config = dict(
    d_shared_expert=192,
    scale_expert_input=True,
    vocab_size=8192,
    lr=0.00372,
    batch_tokens=[131072, 262144, 524288, 1048576],
    steps=5331,
)
Below are experts of layer 5 (counted from 0) of a mixture-of-experts language model. Rows are named up (a neuron's input weights, with its number) and show model dimensions 0-127. Each number is 128 + 24 x the weight over its row's rms, rounded and kept within 0 to 255.
Before each expert's rows: "mostly gets" lists some tokens that are sent to it at least half of the time; "comes after" lists some tokens at least twice as common just before its tokens as in all text. This comes from a sample of Wikipedia text that the model never trained on. Tokens count by the router's weight.

# expert 7
mostly gets: " Mc", " MF", " UTC", " Car", " Chev", " Bh"
comes after: " ", " |", "1", "9", "0", " ("
up61 [144 103  98 147 161 181 136 130 166  90 138 130 108 125 108 128  90 131 121 126 133  78 111 118 121 172 148 130 152 143 103 139 121 151 113 115 135 111 125 121 125 133 131 151 151 151 134 143 167 121  93 124 135 159  72 122 200 138 148 150 121 136 158 110 131 107  96 140 103 112 112 121 146  76 118 141 138 124 133 101 116 135 123 135 123 152 106 140 124 146 127  60 148 144 107 132  72 167 148 132 131 112 147 149 122 176 131 117 138 138 176 132 153 140 179 118 106 124 146 109 128 158  94  83 123  78 101 125]
up62 [146 121 148 142 126  91 116 137 115 135 148 153 102  95 117 136 141 147 131 128  90 104 142 128 150 116 190 144  83 142 180 133  86 142  99 126 114 123 146 111 130 131 131 171 155 122 112 145 173 114 112 119 115  97  78 135 115 102 131 105 180 129 115 119 118  88 121 151 155 119 110 142  88 152 125 160 118  88 112 105 110 175  92 104 180  92 154 129 134 103 105 143 165 137 152 143 169 114 136 120 133 136 140 185 108 129 152 150 107  93 141 126 131 133 137  98 125 166 140 118 145 102 121 176 109 122 138 101]
up63 [120 110 104 147 160 151 131 144 124 126 151 106 145 143 106 110 143  97 174  88  93 110 134 136 140 120 117 108 138 105 115 158 120 157 120 167 149 112  67 112 118 106 128 112 144 108 133 121 148  83 101 136 114 167 136 126 106 147 113 180 157 135 116 116 114 147  87 114 108  99 117  91 134 128 153 123 145 106 137 141 112 160 127 145 135 194 174 154 110 155 113  72 156 139 122 133 150 103 196 140 120 117 157 136 162 112 115 147 129 170 137 149 115 137 106 128 112 153  96 160 150 120 122 130 121 153  73 143]
up64 [135 107 163 131 131 147 106 101 136 143 185 173 156 120  75 122 143  90 125 101  89 120 119 130 140 139 129 166 128 123 120 184 108 101  99 128  93 134 162 173 142 189  97 155 125 169 119 108 143 123 116 160 111  91 137 131 130 131 136 167 123 131 135 104  91 124 124 121 124 150 106 127 137  93  78 115 116 103 111 156 112 145 129 123 114 122 129 157 144 178  83 121 123 111 154 165 123 131 150 133 130 146 136 118 124 107 113 176  93 136 150 163 136 125 133 135  91 132  95 128 149 130 170  96 143 112  86 110]
up65 [187 112 123 129 112 135 102 168 117 128 112 115  96 154 138 102 119 103 141 159 148 122 160 133 165 129 153 183 153  94 133  93 138 105 154 125 141 126 154 110 103 132 138 102 125 114  99 111 141 113 144 113 151 147 145  96 130 159 124 159 129  85 107 136 120 135 149 141  99 121  77 138 153 151  93 122 160 141 131 143  86 147  86 102 136 111 123 136 135 125 158 132 115 110 134 167 160 126 113  90 155  90 157 163 108 151  89 129 139 103 115 152 165 159 144 154 124 124 104  92 103 169 109 138 106 168 174  95]
up66 [148 109 159 107 122 154 153 151 123 106 135 130 139 105 126 127 148 156 161  69  91 142 113 121 104 109 153  65 135 167 149 165 100 132 134 141 120 119 145 166 180 150 118 144 177 130 123 162 130 155 144 122  70 117 144  78 172 133 144 131 119 126 144  95  73 124 138 128 163 116  76 154 139 163 135 134 137 130  84  81 158 106 105 121 128 155 108 128 152 129 140 101 151 138 167 139 112 142 116 108 109 133 110 100 166 144 105 125 139 144 104 110 155 119 103 155 122 120 122 144 159 134 141 117 105 144 127 133]
up67 [140 132  89 120 136 131 134 127 118 111 128 145 108 112 166 141 110 133 105 100  83 113 110 132 172 125 147 120 150 141 109  61 122 140 118 196 169 121 141  99 113 135 120 149 103  91 127  80 121 139 121 118  70 132 160 137 142 125 117 114 107 141 149 122 130 140 138 141 140 149  98 129 104 147  54 107  92 131 109 115 118 149 137 140 144 152 116 126 151 139 151 139 112 137 119 108 123 137 185 157 138  95 132 184 142 111 190 106 129 102 131 125 140 146 166 150 121 157  91 171 141  97 155 127 106 127 120 143]

# expert 1
mostly gets: "),", "\",", ",", " —;", " million", "\""
comes after: " ", "2", "1", "0", "3", "5"
up61 [153 137 131 149 110 102 117 154 103 125 140 147 110 147 133 133 141 112 118 117 101  89 148 127 124 180 143 148 142 165 143 108 104 163  86 108 139 156 163 141 135 110 114 115 122 135 138 117 108 135 157 106  97 136  76 128 145 118 141 146 108 107 104 118 142 156 102 129 121 162  93 111 148  85 166 135 130  90 110 135 148 100 136 134 174 145 170  94 146 108  73  98 127 146 171 121 123 176 103 138 120 157 137 115 101 109 140  82 119 145 154 156 171 151 151 139  85 136 154 160 161 126 151  91 115  86 113 123]
up62 [110  64 130  64 137 122 111  90 124 153 152 136  94 128 116 144  97  94 172 137  79 131 116 178 128 136 118 155 148 110 135 123 129 111 156 156 118 103 126 115 143 136 125 132 103  77 144 155 113 135 190 102 132 147 132 129 133 138  86 131 105 163 110 104 106 151 142 137  89 109 129 144 165 128 131 120 143 186 100 120 145 147  91 131 133 111 130 159 146 136 162 100 167 107 143 113 100 108 120 170 124 141 140 115 121 130 138 146 133 135 146 101 155 153 160 121 110  65 136 161  95 143 141 138 101 128 135 126]
up63 [133  89 110 132 138 141 123  83 164 111 117 118  99 170 113 101 160 133 121 144 150 112 125 116 142 151 168 176 125  82 179 120 139 141 149  91 108 156 100 119 102  98 116 146  86  69 133 108 104 116 162 113 115 161 140 146 139 142 162 131 159  99 179  97 134  94 101 112  70 145 116 165 140 136 147 129 122  90 123 114 125 135 148 158 153 123 123 170 118 130 111 101 128 132 118 129 133 119 153 124 179 152  71 136 137 115 118 123 124 135 141 123 126 132 119 135 133 130 134 154 161  86 162  96 113 141 145  95]
up64 [121  93 144 105 106 125 145  99 147  71 126 153 114 154 132 135 134 134 100 144 115  98 131 129  98 126 157 140 121 109 120 113  89 105  92 138  99 139 175 155 165 128 126 123 129 109 111 156 144 167 157 110 109 117 164 149 156 153 121  88 142 110 117 149 142 193 112 139 125 120 102 134 120 106 120 147 165 123 117  92  93 112 101 109 105 130  72 137 145 112 138 131 125 110 123 152 129 119 209  89 132 200 146 156 150 128 128 100 117 136 113  88 134 137 152 123 117  95 150 155 133 149 123 115 152 146 127 155]
up65 [166 108  90 112 139 160 137 143 142  85 111 131 166 141 140 145 171  90 115 155 128 129 133 117 115  94 122 128 139 103 131 124 124 110 134 122 114 102  81 117 147 123 100  93 150 144 113 138  96 143 132 124 125 161 148 138 104 160 176 118 104 127 127 108 151 168 129 137 124 138 116 141  98 143 137  96 127 130  99 174  97  95  98 131 181  78 139 154 111 120 106 131 107 149 115 153 196 153 142 139 127 166 154 104 163  91 129 150 110  96  91 129 119 149 154 153 155  92 136 157 133 115 130 160  99 139  85  96]
up66 [ 92 133 129 159 145  98 124 105 140 134 158  76 124 134 163 140 103 146  91 131 125 116 160 100 188 184 134 148 175 144 128 131 132 147 124 119 127 130 134 147 101 165 196 110 142 137 131 139 134 166 157 128 116 109 134 141 117 129 105 100  86 125 159 141  91 108 106 168 108 125 124 132 116 125 155 136  82 153 145  94 120  97 120 109 118 130 157  97 103 143 141 113 133 134 121 146 123 138 101 113 110  99  98 108  94 113 150 115  96 134 133 127 107 149 130 169 145  94 130 107  68 137 149  83  79 120 115 151]
up67 [143 131 151 169 151 113 128  78  80  92  98 126 122 151 153 142 154 117 115 110 121  98 143 125 138 104 147 136 123 137 150 123 133  93 138 131 117 149 121 113 157 139 138 139 162 103 126 124 142 114  82 105  94 163 171 159 157 117 112 110 134 160  79  96 148 113 112 138  69 167 120  89 101  70 134 123  89 158 143 138 157  98 104 135 159 131 133 125 131  94  96  85 138 135 130 124 137 168 104 132 147 110 142 100 135 125 139 109 140 141 187 154 178 159 135 111 117 118 119 126 114 126 160 105 140 146 131 161]

# expert 2
mostly gets: " The", " his", "The", " their", " its", " the"
comes after: " of", " in", " the", "|", " to", " with"
up61 [142 102 155 149 116 138 131 118 139 128 149 146 125 100 143 115 136 116 131 105 126  63 105 177 186  96 144 114 112 169 158 131  79 104 155 114 131 161 138 124 147 146 152 134 169 112 125 122 140  85 148 109 160  93 134 125 154  94 105 128  99 120 138 128 125 150 106 140 130 107 115  96 165 110 118 120  91 138 138 151 109 150 127 156 145 156 130 111 122  91 104  65 139 151 111 102 110 160 109 109 158 126 167 145  85 146 145 139 135 144 143  89 165 150  88 137 147 151 120 138 163 120 104  98 140 123 114  77]
up62 [126 125 164 158 134 158 124 157 199 118  88 166 103 118 152 119 105 100 148 132 139 122 121 112 146 118 104 100 173 123 134 147 136  61 124 153 141 127 188 112 131 125 148 132 165 130 121 124 148 175 134 137 119  85 107 129 126 137  82 115 113 127 128 138 110 139 154 142 132 126 115 145 131 148 125 160 129 132 139 126 118 106 205 149 111 119 134 125  99 132 140 111 133 126 161 120 132 119 106 106 169 163 119 162  79 120 134 140 153 121 142 150 114 111 113 160  90 151 106 139 176 171 144 162 127  85 105 111]
up63 [125 108 104 125  94 152 133 157 160 111 122 126 144 164 135 117  88 103 141 137 125 111 171  64 161 136 133 177 123 105 123 165 119 143 140 171  99 127 105 144 114 118 147 126 135 121  94  97 118 134 116 127 110 112 167 148 150 131 112 168 187 131 123 127  97 126 134 108  86 151 117 129 138  70 140  96 139 130 134  92 112 174 142 124 133 137  72 141 186 121 135 129 165  98 137 113 144 131 145 114 188 107 154 122 114  98  90 140 114 113 128 130 131 176  93 110 137 124 129 126 129 143 114 138 150 118  92 107]
up64 [154 130  99 120  98 124 148 126  95 166 154 118 145 115 127 119 128  89 140 124 129 157 121 134 157 107 140 149 143 107 151 138 192 171 135 118  95 130 156 112 103 156  92 170 200 122 104 138 112 158 127 119 110 107  95 138 125 141 100 190 119 101 114  89 141 104 126 140 132 134 111 104 128 122 138 167  68 127  86 132 106  98 128 107 131 117 171 178 127 136 150 135  94 152 148 129  94 136 161 147  98 129 112 111 110 151 152 138 128 133 156 124 122 135 103 175 119 120 129 139 105 109 157 102  86 137 119 119]
up65 [123 106 100 139 155 144 147 101 138  92 124 133 157 136 115  85 127 139 122 132  83 131 140 138 139 150 131 120 130 138  98 153  94 114  78 137 100 125 145 174  72 138 113 134 143 154 100  94 158 109 145  96 132 170 137 109  93  97 119 123 120 144 109 122 120 118 159 120 167 156  97 122 126 119 155 143 130  95 114 147  78  98 132 132 120 109 165  91 147 105 153 117 120 181 157 125 124 110 203 106 127 140 138 104 127 115 138 150 111 154 173  88 136 132 158 128 107 101 134 175 161 140 140 104 160 109 132 132]
up66 [130 118 128 122 144 113 163 131 112 105 145 120 176 116 103 166 123  96 144 159 144 149 105 112 138 129 147 114 101 104 178 132 111 110 104 116  79 179 112 141 121 148 141 168 175 116 116 158  92 136 143 117 124 130 138 129 148 137 146 104 159 136 136 116 119 136 132 154 172 114 111  89 120 114 132 158 152  58 122 137 106 116 121 120 119  84 131 146 118 122  89 111 165 121 105 114 144 148 125 144  90 127 148 135 184  95 165 128 142 119 131 135 183 128 111 147 145 137 140 112 142  68 102 124  86 129  93  85]
up67 [127 158 101 124 135 122 150 169 113 148 168 109 165  96 120  98 118 142  73 159 145 109 153 112 128  71 143  94 101 145 128 131 126 161 154 152 158 152 130 125 115 133 131 186 115 113 114 142  83 106 121 145 129 134 100 133 118 116 126 133 169  99 135 116  92 147 152 128 144 166  83 131  97 116 138  82 131 129 114 145 115 118 135 171 103  83 134 159 140 129 115 125  85 105 173 131 111 123 143 136 117 139 107 128 184 154 183 131 126 133 155 117 122 130 144 169 123 131 130 106 164  94 131 118 100 168 117 148]